Weights of a small mixture-of-experts language model, trained from scratch on English Wikipedia: 14 layers, 11345 steps.
Below are experts of layer 7 (counted from 0) of a mixture-of-experts language model. Rows are named router (the router's row for the expert), gate (a neuron's input weights, with its number), up (a neuron's input weights, with its number) and show model dimensions 0-127. Each number is 128 + 32 x the weight over its row's rms, rounded and kept within 0 to 255. Numbers have three digits each.
After each expert's rows: a language model's description of what the expert responds to. This comes from a sample of Wikipedia text that the model never trained on.

# expert 38
router:130087032110114144071104141134107094118189149137178133155091107133119162136081147171114187097123113199124169122094147135159138154161101096121159161156070132167059080110079125148154160128135111075088114103170141138142120169101081160130143133186101132110095107112160106134101182103157122130176121126165184129122157136180186061146122154123151127107093149142200160099131146136131130195119
gate0:068070188114064085105129122118143107193145110102101077129113173134082112188099153169081127137097183081114111120159099103135124105093128133155155163075181089106131100134118107079111148097108130067129118104117208123127044120119126100094134013121169121082118165159157115103147143135076153119146146114153132123129123148156090136141136096160151069152132119111162162127117140149128155177141
up0:203122188176092124104199125120088118127163187113115103158122167210101102117173116137184136116166122142080097096164114169119179086091150146125112081151136104124189175120100128164097124099134093153134145113114146145133119115196194098076165162128090090123134119147154102116146146095168121153089087145100082103157150144119191123095154091186158168121140133060133137073150132131116097141105
gate1:109127071074114107158144100116093121165073059139123146125086128166162158155135160122094082061032129118030114094166148149131103136118131077105110154092093144134096104120110176139172155147079107090179078107112167099075143132130120143116111077127107130163130099157167112110088161098144141126118085170118149146107130101127163153104077195079144137142135163123152121157108177100140159151191
up1:132156108161108052142080135106151138126161178146120088119163179198126125104156111141096124108178140139087060121142132107119154164129084145111107097102139130143099117100162171156140152068113090119102078084103109068146166144119173202051142103163142085186163101126150142159071162175137121142137085129133161187104143116114145114134129103121167199076145134157138120110163144061095077128146
gate2:158052090089148125122201157130102104165106095143089189118108131102101136175165098141165102128118105104129158087106106104097095172188140088129099110180130155127071092156153121096163132116140077071087140116065152084208109128130157122213121173169127108193167165161136180087090155107116151115128116114144124084138084155136107114145112142121103133162159118176138126101120147064111162152135
up2:130133168193144128094158092108126084127119115084078153169120142095120162201125166139205119173188128098129153137110139159139134117084161121108121101065128181131116094145162135125100143121190162104122123087165148191131194131090133104093094149082173085144115094123153122111137130108136099104121168154061107104122152104163088110122118121065162076135087016114098133066128114124106130124117
Inner word syllables. Middle pieces of long Latinate or technical words and some names, such as multifaceted, melancholic, artifacts, consequently, calculate, religious.

# expert 55
router:073189159162150141124141150138129099135137140128078124098137125083075189103140127104142138166121138134128120088185166140109115163193115175153141129175150178079094103144158124172120052131079103098146075080156100113102163180120143101083149103158044093116138141121133072171125097099162075105130109087119148139107122172152159185140167107118179141136097145164159137107065092171133175118167
gate2:087134139048140137104176202096115162101166115097115184155161088160154163115196156126130166192139140174152124158111177115137137122159142133194176171113093166118097138170096149082149146155072172132150166123194131149112101090091152128156163105150088121108181132108155124075122142153144093112222119091167113135124124103119091123121130093157101188148148144150173153169128135140171125103150
up2:151117148136174143125154139074118098105153115131151181118148145125137112139139170110096079141115082105204063124152221105148098137139081134153163136173189173116085133147154121133186081121066120104072139073119065122126148145154086182121142122151141169110140129083128135093102136119144149125164170129150155210111119139123095180161161137147153125159091168155099162143128191075144114062154
gate3:150109101098081149112157127127140134086126109154140200116105151144182113075157137158105124138157107134124136145119069060109089117151133141122136150078106180203170129120059054144106146129131164139087111206161091087104130123110129156131126103081088162157090155065126087096130135104170191092131113102186142126112148129178102108147120062173148175135122130077167097121129135182092106157170
up3:148127169186093081124126068082080145173128117144115109089137117084133106117134124123153152162142158089109099078082114140213164182127134174184135138152145183154120105182142175194105144110113121135154093169159158152089161112153087112119135175198102143144106084156095119102141164124125116089090142094161117195108114130152150182136135105189186156138192130121170169132088130121115156134081
gate4:195088149114168088174161115160088139127114151149136126118108138133135104168103126162086138152101124118166136099130140133126187088144109162082130151169150109131148122088191127081214106078118078080140142128098127094150129115168086104179088184071054068147158155106144096176094157146191122155176110105109079097145156145129092184144163133133124103104064149116158164116144132076100158164129
up4:109082147140180157100121142134151150133113085129125110148128176165110171120085146150138161184127151103174189136109156126116197176220128124092086159140158180185081124175142164125115127125148119135147093134160074105078103127033096153170098103139134088192115169111096094130146114119092091074141088111125130126150130139173088156157130104118159129105185126098122057089176115128175125118122
Number continuations. Digit pieces inside larger numbers and measurements, like 000, 500, 009, km, plus word endings after a split such as voy|age.

# expert 29
router:151128164149162124132178126050103150087098175135086098066117123142104093113130179103115158161084121114118121115172104162141129083186086044093138099071082150158138101106155175132099131111131119138180125094148137148182153151167178135132067100111162133121120110131104075100153058137147076152085142139104130153084130128128130159116136184099201093065090136123165097083151095113172127154135
gate2:154109149109105115107100065171124130088082083112175117111173149166148139127152198096143089140138116099146132123061145157170119125177166110095118099149159148151171169132173171079103157115179095169110131156125122149121094109144110133135162120105142101105050114146145188127139121145193102131068172170104097151135181085152127073085100115132149152146106128066072058133181114127169175154157
up2:089070135117086133152102151119152110070149110141127092170121109111113119157154189149074128184122130185071177111155151131183122163112179122099121179157176182056104131153064124113052125097119118088142143074123177115136164127123116130134081086155114171107148054111129085161150103148126184108147113110157135066095134083080114159105110127145151165090131072091126172138132099099118134143102
gate3:107136109112148137104171130138107148092064146201152077103109124173148128142179165158161139189206071130113083141086153093149139120119127122125133173156106147156184137104203139139145116136107137115062105120148137187153128104168074128145094130083138112143179166069130081099187124166136099123144096169069067171127133129157133097094169177148091093113130145114146174123137169178098130145164
up3:146139124074104123140138131121150127153149144106059133179136131169063157114183190183139152133119150159181149111126177113097137127175110108163131180125145126120134122141141116071164109074062131131099107176124129148145117114113110176100146095085094078118134114084129129108197081121155093108128162112103094120151117071199079140074178056085152186157134066141145127122182112104167125138169
gate4:100125152185163111132083118180137149094127065121151144123125140167104128068059142102129162164151051145149117136154124084117150126105103168151172165074134108158122149189143084107136107165216134129116117217087101140105119128057124143148103129123145167130109120147150091142128111134100108151091182119090135080097181098155161136167175124106170090117148134151134133207102142104077129136191
up4:161118139081067096131100072151135118154143154139154155110195120198170119086156108102072124143127124157115097145156147136230134162185114144163122128121102086116097084123090151127077107143122149132162163156136172124162128131144117134081122073156177168077039063143155162105147085156199087077084137120140123161132107121125073122122122096137103077133120122103159114134153125130099142091178
Numbers and name fragments. Spelled and digit numbers like two, three, 10, 20, first names like James, and mid-name pieces such as J-ill, L-loy-d.

# expert 42
router:156133088078130125103136102183133063083132116093136123128156126204159211127136144142137121149134126175172157118140112106097170107128102147131166117090139181080136142137143130166129068137157125141224087123113112031118153114139130127118087147135164090106105071170208151092129124129147159140045119124103142125103083129119144085119095142107088116101140167130128147111061110176169093120091
gate0:137081164110094075090110118206136073122082138171143103093140157182162188117142168127113102072125079119141148168117134081144124167102121076123107129122122129168094119109174087114156155198134135196132174117144153151071141146072123133131132202128102152143130206154135118088105119128207140108065141128099087083179155130130070158114129192118122136134123140114126156076106115139147094129123
up0:154144200115105073168139150185170137089141185093084062102137149156166119121147150098111138114111175124117106141154133111139133073128109107114153123151129136063168164145073100142125119073122129126187094128132132121192100120102184124124118159145085143132116134133154147088157089120089093144039119108126101123144158066140088148079142147096205127059041154103147155123121096113135085114085
gate1:105175178136113181134124140136149105094096090149154100123086123173125111111135119167065089099077127163084155145175085155102143152126149104124167120139160168075145130165121130113169076085163148122096162099121138085093092199096088119103119137123131095095139151203192193086148114123082119169129152121135126109113158121113076085115207141131091201127110129114111204127106109137171069110136
up1:102162117137121138138136150114125126106101156140103123152112171114200154118141182132118140062066121182164150124138108097149228133202117097075199129060126147135127101203187120112107098159095134125117135185120168115098123169097130141159149132112163119132079157221116140116114172128157128159157137134121158132102147159098131066174158120089123143152140152144092162078108197160124130149145
gate2:091154185158119124159176086111107109049108113155197160082076087181127155185141091124105099132142116217111174136158121140144150118154104094105096148140152170085143174150121103126136076173170170129131145147113152117094078181191117104056117107174101133114125113161131131170171136155148095164148102103178123115122060119103133119086134165166134174074122157075118152118097110125145117118129
up2:116096112082137153128180070120192114160153136117134071082155211096072116143145131107098113124135112166173164156135131085114103102131145132150209138119162115163101135123124106117093137128115090100152120160154145089183163126136110063156144116110117113179161121107235100087093084141123133124155196082162124123089104134201133098095142102145138117081085119081178163143072102129142107133128
Th/Ch/Sch openings, mixed. Word-opening consonant clusters like Th, Sch, Ch, th, plus fragments like -end-, -id- in French or foreign words such as p-end-ant.

# expert 53
router:164179104132125180126124106073172123123147145107109123136099139068115136084137121102185166201114177187117097061138126172108129174162144106122075192092116105029209090164136113175149077137093123134162162166133115129085085130094117121106132105113062119121104100114139134150164103138128113144118108071120182164130127086102093170130171167081145101118140148154149105142170102120166134110136
gate2:160169143102162109125085153098089159196140065053152072178148167059129131126154095117163131077105106138114158134076166082106141101131144115062104097068166121138099152113111214113120131155155157193130075151109115129123192157097163107147141117112129158151129135149139100130096132101108114085145150149163036127150120068119104143151063137115127158116160142112146133095169131136158167095132
up2:122149078121099106106152092164169104161086151142122107166179106120130107067123154161104171082120110198117064134108116099159104091107072106145164156151152141139092092137122152120128077126147168204144153107101133102083155149176109149109091103107170122117139068168100157142140093103086163139163071187120129145109156164114116154123170122169141163193063117124138086052142189124166086137144
gate3:126110076159093151147081125152110163139156072171067101165126137053146135070132120168113128138156127147134111140103157101117141140105178080124129070095163095128133147099127108149155159086140140135127127143110128132106192125121180141165204152162137140199130107103142089146138113092159094113083189098078124085092044048101130089151140107105139188086147128088126125134108127196082116119167
up3:129198138176108146113096154075146165111120210091109163116144153130168048116096121131082124095132136091154138174130119160111153075134112147090140148143127076157060074128094155126126146123150106108173086061160188125101085150147085112149126184107157149134105101159129202126108121118187120144088126153086174113055169112119115100164102156127115127192162096133151151161120077113120094109120
gate4:099080108158141109145172067082102084128125123162126132153078164179130170142142174163116172096171158141131114105112131157155119179130152126188110180210132142134128149071145140091075178115091100126176103147185111110117148061161150157156131178104144152102156164213066099150132142210138085124121099149104132105086143131137084156092108123125146095158146116138122094147136143121114056130107
up4:109118160113041082182139117151098100194127137133109096157093154115127143147120113179158211160138185122098145104123145128090130159124149160104155194192047173141100105163156146119116158123130100072174137179180116144126137100126114127091075128106144204152124130143092139134123065124167076127152102164101170142081132136142124096080087088073117131160151100100163126140156139097125135088163
Infobox fields and nationalities. Infobox field labels and values like Public-ation, Official, Branch, country codes like JPN, year digits like 022, and nationality adjectives like American.

# expert 25
router:157087135157211152126108132101103126100146132088134173060092122221104123127090144158094145188100110096143126056104117176070153083148137120137178148115097150124115071136107149135121134108147112134134153104144156120114164130101180175129106127181117138135108128142154073146195101119051142143150107140088100131094137121113130138173104140151191149142151146215114124159106118123188211140158
gate0:167070174053121133116118169053162107095130067134175142136125112162112145101160095141085109136119112137079121146151136101130097134111174157111131097119108104168148121090161120101153176145151099152115112096147198155120163111135150104173096118185160148106160140127174098076136173091119072081057084136089148119137159148129104107061109123149155160135093164100154155196092172145127169116200
up0:108067112131177179094150154125093141157142118130126123092145168108146102094145103114084171160099141101142098187124074139140121052086088161133160085175082103154091115142146123066130129140165051093156103138116130114098182117148144188133100115075150094111104119063134099156102108117112193128146144129078101146119146122161147150161167201133105128191149175089161164099070182122111098109124
gate1:142094187114144123202043130159171123107067122131148130059103122135132125145127129133114079093063163105123161084189065126134133197149158133126165152147097155083147085115079141100166116136082178132166083143145160100118136138068176112137153083186151146142148139074175123139132157166134079148055129114175099122120130089113123077126103132143156107120138134106140174136169155103139173092115
up1:129105101202142119142072108172191111013184118122115161134114118090139139116100145147218162138127179094124124092161159079121116180138170179142140120102105122091099144130150124093130151141129148180105111167091134104132124102078134146100091135096113114169139189145131124120058105076097151114105159126100105121141187105120129170188127115161136105148167102089108089112111051143117161117100
gate2:156117098102134145149131098129121106148085141145115117141135126129129142166148156168153134161135118131143109085130153114146088076150040167147066127114162133170081134105123147051131068073101103109091119141085086072096115134117115185148119102104130201144126114142042125108092143116136129163135129130130111110106109123100068085147126165137170172103159084172125147201100187048112083159194
up2:119148129157077141080125069092095136139153104142090090146171132071155133142136171096063078113166151107132087074093107122078146145160126134110167172161125120191133177148101169188149116133233096179118205140124153124145150118090082152137116093112140102086092109115158144147141136118147118110122144108178150120162066169133113161126085055134118144151100096121080116124127175125082115156081
Foreign name middles. Inner pieces of foreign surnames and place names, often Slavic, Germanic or Scandinavian, such as Reh|ov|ot, Pawe|ł, Sver|ig|etopplistan.

# expert 40
router:156183103139181100161145141123078075098082151174125098157111101117084133077094122115162114148127155149123077107168095149168104148145196106109192177058129086120162102114150109142089131151150107069134115156165118153212180156134197149131113118117090134090148161128173075074152096117099114180098142116156118183099113151113143128153137173133149158141107101133138101134182104156114155199106
gate0:130113147146145150126161105127142116117126109135181087167149117145199114189151165135170090146147121098153153098110122116126079134146164157153140148160136121176115118183150025177118065082172120168152111079140117168093124132142120076080102163117183168163144169145131131108174167077144141167131161110103061117115099131082146140052120096112124139167060099107162156119150153153064135097091
up0:136133119150152144095223099118123101102112103179120128104154132135180126134132136103102115109166093149154124117150123120171167113094160131101110141160148122180109144101041190163134122159136088132135160168098085142124123108159061137111132111156175128106057180148119141134093139082126113146167105102193154119200079174145074129077133210126128125113091095121147177117144065165088084112171
gate1:149119125183134103161180117176135152076146150105122153173148096088127166106162167116118199139201112140131138145119188107191152109131163172072188112131120133178184170111176115099130141066117154143172126178156135151130101143064163131156138126086107121140172100150180133128109168179150097141196148166157107120111156164149118147090134161156078110109222132122136096174097131140120142112129
up1:130107167184152149099109132117111125134125156120116113095167152096133116148118161158083182136149127103139163174091117148143125172160097182083083154045088137104148107133107150134125149123128161125123166114134171156140135132151165168120122138105145128087189128086123125152179157147178183157186147119049168150129130170097071144101199064181159140158155136151177202124109157084076137063135
gate2:107121091129137198159079076172208112122055130143156127134104138106191139141158125123129108122166133154170128134128143101136142169134184126142161166152165109121124154100109118112087156121196143103098151102149100108107121144202132131132108078136074101131144107091102125046078169176108210095170157116145162069161140160103124111154095122098105101124095148104139092155113147181098162200148
up2:180093105175137122096091087129130132120109094173141089170099073119101085133091099159109128114159100150077091180115094103133130163123124152156145153093107123063223157115158177089082074138190157093134121094063111175131104082147048139135164106135102147061144084118098127116155087096105138146133120150122147179087145142094133154129089083104154141097105111096087069096161139121140130140160
Sports teams and places. Place and organization names in sports contexts and tables, e.g. Central Michigan, Minnesota North Stars, EuroLeague, Kansai FC, New York.

# expert 13
router:122133146168173092058138087096163113115131123125104099107159124145128125089129214132168078154146142098121125118095149175099122088136081132112073149192065147143116102106136079178128090136091142140165072049157103108191167127173111152126142100147136117072089148131123155142136109108106116151185105124085170210130100139174158167117154146053153131142125135152162080113094103154118181122119
gate2:127104048179101124197145126108183088103110121124212128096117080216137116189089170086113121105114133112143123142106170111139114167098147157154069163156124064129121074135115119083121097148170152151164133157167165134129146097109158128134150134116104128137087140143060138173098106108163180083132153113068088154148158110128133165108116087095144140131117144145140116205176133081119106078099
up2:170130076113126134134116138147123101167168160100141116089147081159093115112129165147137140120124192135117131110142129168151143083138126113117126097084139139139186098151131098127172137156119124127173135089159142085118136089129137182100108164076057144103141118088088083134093083153152123107136101113063164113012165117195123075131205168159093134151177080115126119108149076094179071115089
gate3:110109087151171111137170095130123181065100100147161098093161072107102137148183135144082103109148147134096111145107143126071077108144192203204093153104178122130157185107145121122105169163161161120150092094089114131118063090148118165100148126142089161138123112072099157149062182132151145107162087121158121113183187146115147161079098134108144196086103169128149122122109102116112139113112
up3:164145107100097119140156087088123160130132150181067072139101144152189062119139125075141173090109098113134208104164068086140117155130105108098091071105102111188169129127196172087128127040131127120113151115160151094189159120131114113154105088113133092088179168153093155113149128158157071131096095147114105126139133102135156089122145164130128142125127121101142159101154190153163083123182
gate4:141161125138114082137123088123059185144183171123135111131096099079149165159136086115068100113137107106119080146110091068114147106197139144152030144186140127095166154087092110095157166153086098151139142147140086142182123059132139119120097089122091142195121163177101139170116135163129121154124131179143065134127136172159118090110156152145114145192089076101178110131106133103122149108118
up4:136138133094157142104096151110117112143136086092113120095103110119060061179098190148139113077079133132100145113133125198131117166086165160102149092098094061125126091163151102105099129095093121090154145121205196173086169187141120145113122097115148143119148135110160177123113185150062172168122140133150140157062148108097175137151094164132100093127177176113093162159154114071102141110119
Two-digit numbers. Standalone one- or two-digit numbers such as 38, 34, 26, mostly in table cells, scores, years' tails and opus numbers.

# expert 35
router:166070111076075148145124087114138150103120102166150182139146142093126073078145161142211152141193187121141143138138128167130126165120095135129105096084146167057103093128164184109148119137186093117135133128113149171092096164094072089105141072120144097145136134150164186121130106133135118151128109207145128086128111130076104116122087181166138109164060139132088141125156199139112158093092
gate17:133179108117115132074141101121117101117143098114098128123094108081104097104140052142096072134130115176085125067136102131046118124139161071132104160084193117093118057141144158139142100119121170113110135147141093106133174104102140156076093065170161137158160134157125187068181115154152154113138139119104105134162094140122095109080121104096134144127157111155040134159035113171112143135095
up17:145138141072090092135184132138117199136102147063135155138115084135156151165080108212101102118154195087137133117182147156081069103111138139138094140100179142112132130098204082113065120117122169132156126190087190134093198125168175153106098099093093104162130092138154156113124100104116141100153103104121135122201097140134106112086093116113115146095172099095080113124135121110093121140149
gate18:150119141089162105128164067137134150107126128136122134157096129104172137123116062078158119164120087125111166162104126150067117121147085091093120145095121147130086106087166126156156110160155156103181195109140168101156107175056138078056194110160065111162143154127110148127128139150155080163146103122107142100089108109155106128069113144177090159158080190156124068126123076166122183137068
up18:090090160148139110127198115085075070133213122119120106145154127146105092134120139088129119156072097120086139166110140116142134180151110069089186164119063152139088133084114120181144099097125102107149165105145086059126149097111141089060090147139102129130070067082127094120108144168119080132176092182109176104071128087128149155134147113135129203137110136082149121118125109128115149154168
gate19:227138144146138149117113139121100151083130129144199118142156103169134094125079124137124087090174140088162141047068149096183109172130165078116169134157140158124104125166133119147104090080100094142134154180129079141143158107111078139134121130144148163085134157147145175204117144106182120125075132118141128125088141153078088145048185112148138132096149076090111154107096135082068110124137
up19:133134101223095110158111153107061152097117158155146095157137065148159109171130157149153080101105121151186151074147087134155111050143122083153102143164189137110091088152110116161084078106149115147162181084141104094079103103178092147145126113145175174057090142110061139137127113084088177132132169085174126164110095113145133095101105133086115147104089107151114148097130106140140123117133
Prepositions after verbs. Prepositions and "preposition + the" following a verb or noun in prose, e.g. in, by the, of the, with, into the.

# expert 58
router:175125095125219180097150181165079148127133156101164114166068149166156171168132125153124167131046135114154131142074139119114153082152068131106162163065178131129123131094068160112092147079177113136134111132080117142117075155138119154158154118163111106136100128091146159197151108143139163120107087125110111122112098094113106129155058163149101104069094173166140093126083184123141135128151
gate0:134111120148156155098135100161135088121141086068159161135109074164116153180118081114141093153126156083143193134173122103184128126070140071207125111157106180107146114111128109104126133040109131076135104157130153141182080137148087147129071133117049092171120129137140117135145167141112068151123049056121088115075097141169154162118095107110093128085116154133109147149100109139115121135170
up0:155102120159130111103078105130066070199160134091096150143076117145091160140153112093113152070172109087084199126125114132029079148117201106093149109130174186156143132116159128110114124105123130105118092143107138106148167093099081093085135164063139108140122122086125100100102174107166102121102159145168140155088088194150119123145108127121179153155135183140107167151104169098139128172112
gate1:097138129124123156128174116166109141133116149133091133131114112101109112100161143154137091133108059165088193149116126217136120108120160176140149058128171120118039120174121196092128135206105122120159185118143149089063164055108053136160096130119107083125137132093149144082129135152085163149135100129185127103139134115176086116132107161091079113172166161136149159143143110120185123127153
up1:099130093074109182105141112142140155163085122095098141153114088133095090107155132129122139161175166164144147125124139078077098164139105122178177118150117126072080109146185159072090154159122111153162094064186149139171149138167117077202135125060148132210140083090117128136094134082100165084136155144150154126163125103119171067122113147188150109140136182095148155138072141123141095132153
gate2:132133142151137120139180163134102131079129104145150070122108115131157081134184136179114108150082159108060100069232147119088114116186111124161156137111151174120092086115142128093118140111122152181116139129157102152138105119158124125130169125122126068165147108097157103084097053188112149167110106092142136090094122024111115148152089171108201167152119104097143118147070162142118106147136
up2:155128137166152191134121145114147185174172147077125139119163133076107108199159144130109132100111149133113111177121130143102093149121106091073139137144102146097134192103114088172174137125148142121164148130073107055155060130145164108121133138148155188100124136143173143069133132054076099062174122167091097124110138159093171124163140110154080080163126128136138116172162041108137125089094
Inner consonant clusters. Inner syllables of words, especially Spanish and other foreign names plus imag-, e.g. im-ag-ination, Rod-r-íguez, Lj-ubl-jana.

# expert 8
router:109091073133155075098111135145073119115129164106119084086146099186149137173098099118096117130093123135138103134075061132067079049141100089111120137103135080162112120155120218164111183154095122111158141188130087166131152097126144170044146125135122120135120159155176123137195136096167103138155132122112132078150135138156120181127056131116123138087172133155159109119104125154206138126138
gate0:137233123160177156148189196145102132151152122146086141119118107140098126113104165131077113073129153089095156105123123112126109099164125102113101052170138090117135163138172138158143077073090142125124066116154144148159125131146121140090110091136114133173155145093183106134155094136122075153070101075156076139061188136102085145145123188082127119093133080150140144163111143131103120138199
up0:103166158143125095124068118167158093121149111092073126118099188122202106112124138106129120128169108146120098109181128084146114114069150167105120136088098152157111096099114159106110163136113093113114151112155097166115119106134082091157128212182145066117131132196110181143135176107083108129152188127174204164147113140120138142093153117071111140195091120158116107093109050150151172151162
gate1:085105131101092147103099124134092107108132082097146167108069076162109081174128084117076104160208084127158091104121129079090160172104123083151125136105134105137117112150154174091203166130086151145159097125103087122106107139101110103106181094111120096164178075145184143140139213149054150162088082107140084120140133152154125116120111142181144104132167162110134107166157089158107096091105
up1:140119099108128176131166094115155138105120083142102069076141149155111128149131089066156134122160129130125105107112075131205103131143169116139139170084130161157142167161118056144060133132186138171133107078150136133087155145128166192101169166085100167140145133160178155049118103131039145127109123138091140167143062169104164103128164155139116160167057121124099130119104088134097098100108
gate2:172092169129143186114181147078139054082192125185105127102112158121150091099135110092109067073068117101065119124132132096126066101116084119223169078153161077129168133155184170138103112110110146099128143142116154086130141141120079118110124142154121133153135122153132111168119142094117185152097123152103105128120132151199133093129093153094113122205163115117110141145129175114153134161179
up2:126150121119149093088194175077051124050125074100163110096116073137160130132126138092090062104078092137069061085113158090095140130094127132117098099133082158100162134077146059130161107125168124100146118101143130159143122132151113106097159161141166140093163131094100141125119090085140116175127137158139072101156096122085124168119120154121129140147120155099130122213110184075182143152103
Mid-word consonant fragments. Short syllable fragments inside longer or foreign words and names, such as plaza, neutral, reticulum, Azerbaijan, Anemonoides.

# expert 2
router:146161115063154117076113108127124112098156140109089130109135091041141099221110079115127140145078130168162198084126116163090075068091140102117102159139107125070156062123119115173130176127151177117184120094145126139126134108040150125094056093125090093144167130131122167122133087129161125104153147104090136154119058142091126132128070124113136109118102124124123116189133155131099104102108
gate0:119162132126129081119163123115169057100136134142173176067109078135121154158102114104098057148084113133101088134132163141144066144045191119154079111148153167109158128191169144112098146116105110115111133083142148131121125057098128151132097097152155170132161155068137143160113110086159128145169123112075085092185074112087115132101132134137131129115130135068064152160085177137080118080156
up0:141065109092169132111131112117157134148143153150179127138172135143169114170143109134134083154141113117108138061119155143136121081125127165114087204182119145103098143117094125131098158143096092169087117070088165159126129112085054151119103092100138185161158121104145142149130173107177111155118183100156136144154067098106104169133124087168102049117129143091134138195103085068147172041125
gate1:062108109091090126125077124092139145184120200168152115146106076093166099171147096095071118142121128110103142154135191157131105081166097126157080139160160125150168141131117144108156164107135106173132159097115157157115131116029095145090119107159108089101187117112128192114113114187105168070124164075090111102211133085160104106109116175103109145149090130105112097161121115088147130164127
up1:049147120127143189111142124068112113111190185140146151150118140148130115175085104066119130127084122081137175107167083146141111085119158115120127127167150157149126148098134124136121116119140115146129107118123169104133172142147111156148210112201152102105115104063129117132126081159107184138142101049165101099083129106031086135169145104079156110165120164182164128171149122151137166125068
gate2:116132147144099102136144162090072158036123133094079121147164180143118146141175114166076177185148130156098161136108177136088141121124110139186129122102114125127110159109122074111147137086169144158115137131180169156128104133095164101162117069104130081108218126151094128129175088152082122098172099166095081152116128154089127160142086140084075107103120133060190130052121122127109142159118
up2:104132172126098103094069128115146130112131185109169172138106134093161136088087126102157080131150148109069111079155087127138137098116137178093163053152127138157130150142063122151080123121140103184081099099114143144144121087088156109097039165120125120131103130191140071130107132134154184122083138118114142150097164151052220135098144139155130161141137141177149154194115094144069110115134
Adjective and participle endings. Word endings and common descriptive words in running prose, such as -al in normal, -ic, -able, -ous, used, known, local, original.

# expert 17
router:139137154077205108070108086089153203094154172156108112165140148095129072091114118086174155110131120170121100068122091168166125215135120171153130125146092128143138144119112089164139087161135067135120096144160104097133081087087078103115108127086133109147152126090106092125121132110122114129105116129123134120155123142069095140126180193189148129081049132161150126092110166164085149095096
gate0:083070124085114139119139088139174107151137064112139139131114165165130123098094159143097147085102132120161198119164139106151107125123142059062104193145101147167135132126103095158143108164124173120116162130042088111104128060083217165149132131116105115154097127090157161056113106156113153114181194171178074133138144152154122159113122123097108115139186106103114116145102102110119103085088
up0:140124123157111156138134123176116115170160146144160138144092149165130121132158128074116129076106166089147126127135170176115134104045163122164155109160163169070087087169206114139111102150108076157133075071177159147127149098171126068097146079138129147162131184200133081118095106082100092098119149110073124090123171146114113126130126132204156117122153138142080155091141146052127119092165
gate1:138101124121128085172105159098063148126163128079071132166164149091133205155156130088157134117120153078132107139168144123109148098169133160126165183117138103090128170149112129108080081134150166162082121078174127150112083106092216107157167137143085029186155152124110144067140124144058148107185091145173105142125109118103129116112142137126135105146117120141148042112115149156094143145124
up1:152117157086142133202110132160122111086104212148168112158071094097183132202157149100124141134136121115091170075131176145119137145152163135103119101105147113075158162125090130121129099175151111149130183098110176135057126139158107123142134119121056112109139107121130153132152119122141114159055052141124126096143071105128153090141080173125165100128131114120078172081087185088104079186119
gate2:125148098102113137081159118132101075114082135128157073136125135133129107161156067143135169114177105092142086123141095168124143146123142141129113146132176091086141121075136135139098138069096111170095110093127160094090101103132122067078117210132150166140179127134137123140143140140070146050092083114120115121076144162174091136127104135101109109168105131225203163119104102160095092038125
up2:154129091131130081123166115070161028124166121100101164133165071111115144120144081102116120107172127175176146108191118131116093155050148113092145128172114055135175156127113092109144152111209110160129140151193102078180130148128128064111132121118190133165133121125176101156150106115145188126097126098100112127102175158114126103143116096132102091133166101099135185124109130152120184116179
Verb or preposition plus the. Phrases ending in "the" or "a" after verbs and prepositions in narrative prose, e.g. left the, in the, at the, new, near.

# expert 57
router:161168087107069170102109167147157069149115169109122155124132119100187142093087120118113094127150111158161145137074078148123103090121097174092149178133128137156158101125150156172122148132139145098119138103179107134100148183190125168156134152149131088149050126119109140145154116097171214146125153158046143141126140164094211168155122150113140139105179191146123137100066090158086138093151
gate0:087113174081184107079145114138132155114153146146120126154175147110193139132135087169141088146170103101122190112124093082077104130082164142125152165124233100162166081131154104101132195099136135156104156111071108106109136101147164183130122164126126159124079181130109143100123171102090042131075158129117112145147107156106114147092136146122155163126104090088112144135188044135109153113126
up0:128111161137129091114112108171099122118122087109131070154158174162179127146117065150098161159139179088140121105206102115033118158085073144098117177158122150093100143162148096116138133088111123098156116173132088116091154127195135103120138132107085116174138138097182177121173125138158108133129142126077077040162079170090135097122120071123172133141145088143109146135098136111160144128203
gate1:153058107138099147131089065139123129128117129138155133082099125071120138173118115131137120113145070214116150122146119112160198173129117101098044102097153128101077141126142126094122055073104079140162118168155081141162078109107062156124083129085114145113142128133156117099101139120118122151129097125099101134159181108081117123070112110114116167192093165152054088120150075121072141154117
up1:099109149118148143135152090111107143096063166105109079149068143113067163124140112120114142131165086151101151107167102163128185169158146134088178143115178117100170146088128101186156158051092192131100157090115159106178061103114149119162128095100079141172166109085120143113161139148083193119153104134138121127110136116098181055140193128116142125101151203158159123176134141110123101151150
gate2:144194170126142174158132139163126088151123129157165087098073109144158093171104167149150119152137100176055156126118158139158121104127101144145142124178142145102138179076183157177170138135114177136140147134143173122100140116168100137109090154115091093073166105128161124115142182085151055099134104075112101103190131093100047105123100139139097125093204188136136127113143132105095061170126
up2:140122168105187067121167187194148064134112119077118147075124114134139181084166059118140126106114154056159060117141077167143130129125193138108124152162150123087103126174107111114122153123143114167092136108128090107123164105092146121169103116117078090158147187134084138114104151103147176124150146114121151176124093175046173136129108091125071122117089124152076113121138116141078120146186
Word-initial stems. Opening pieces of longer words, usually verbs, like sp, dec, form, enc, rece, that continue with -ed or -ing.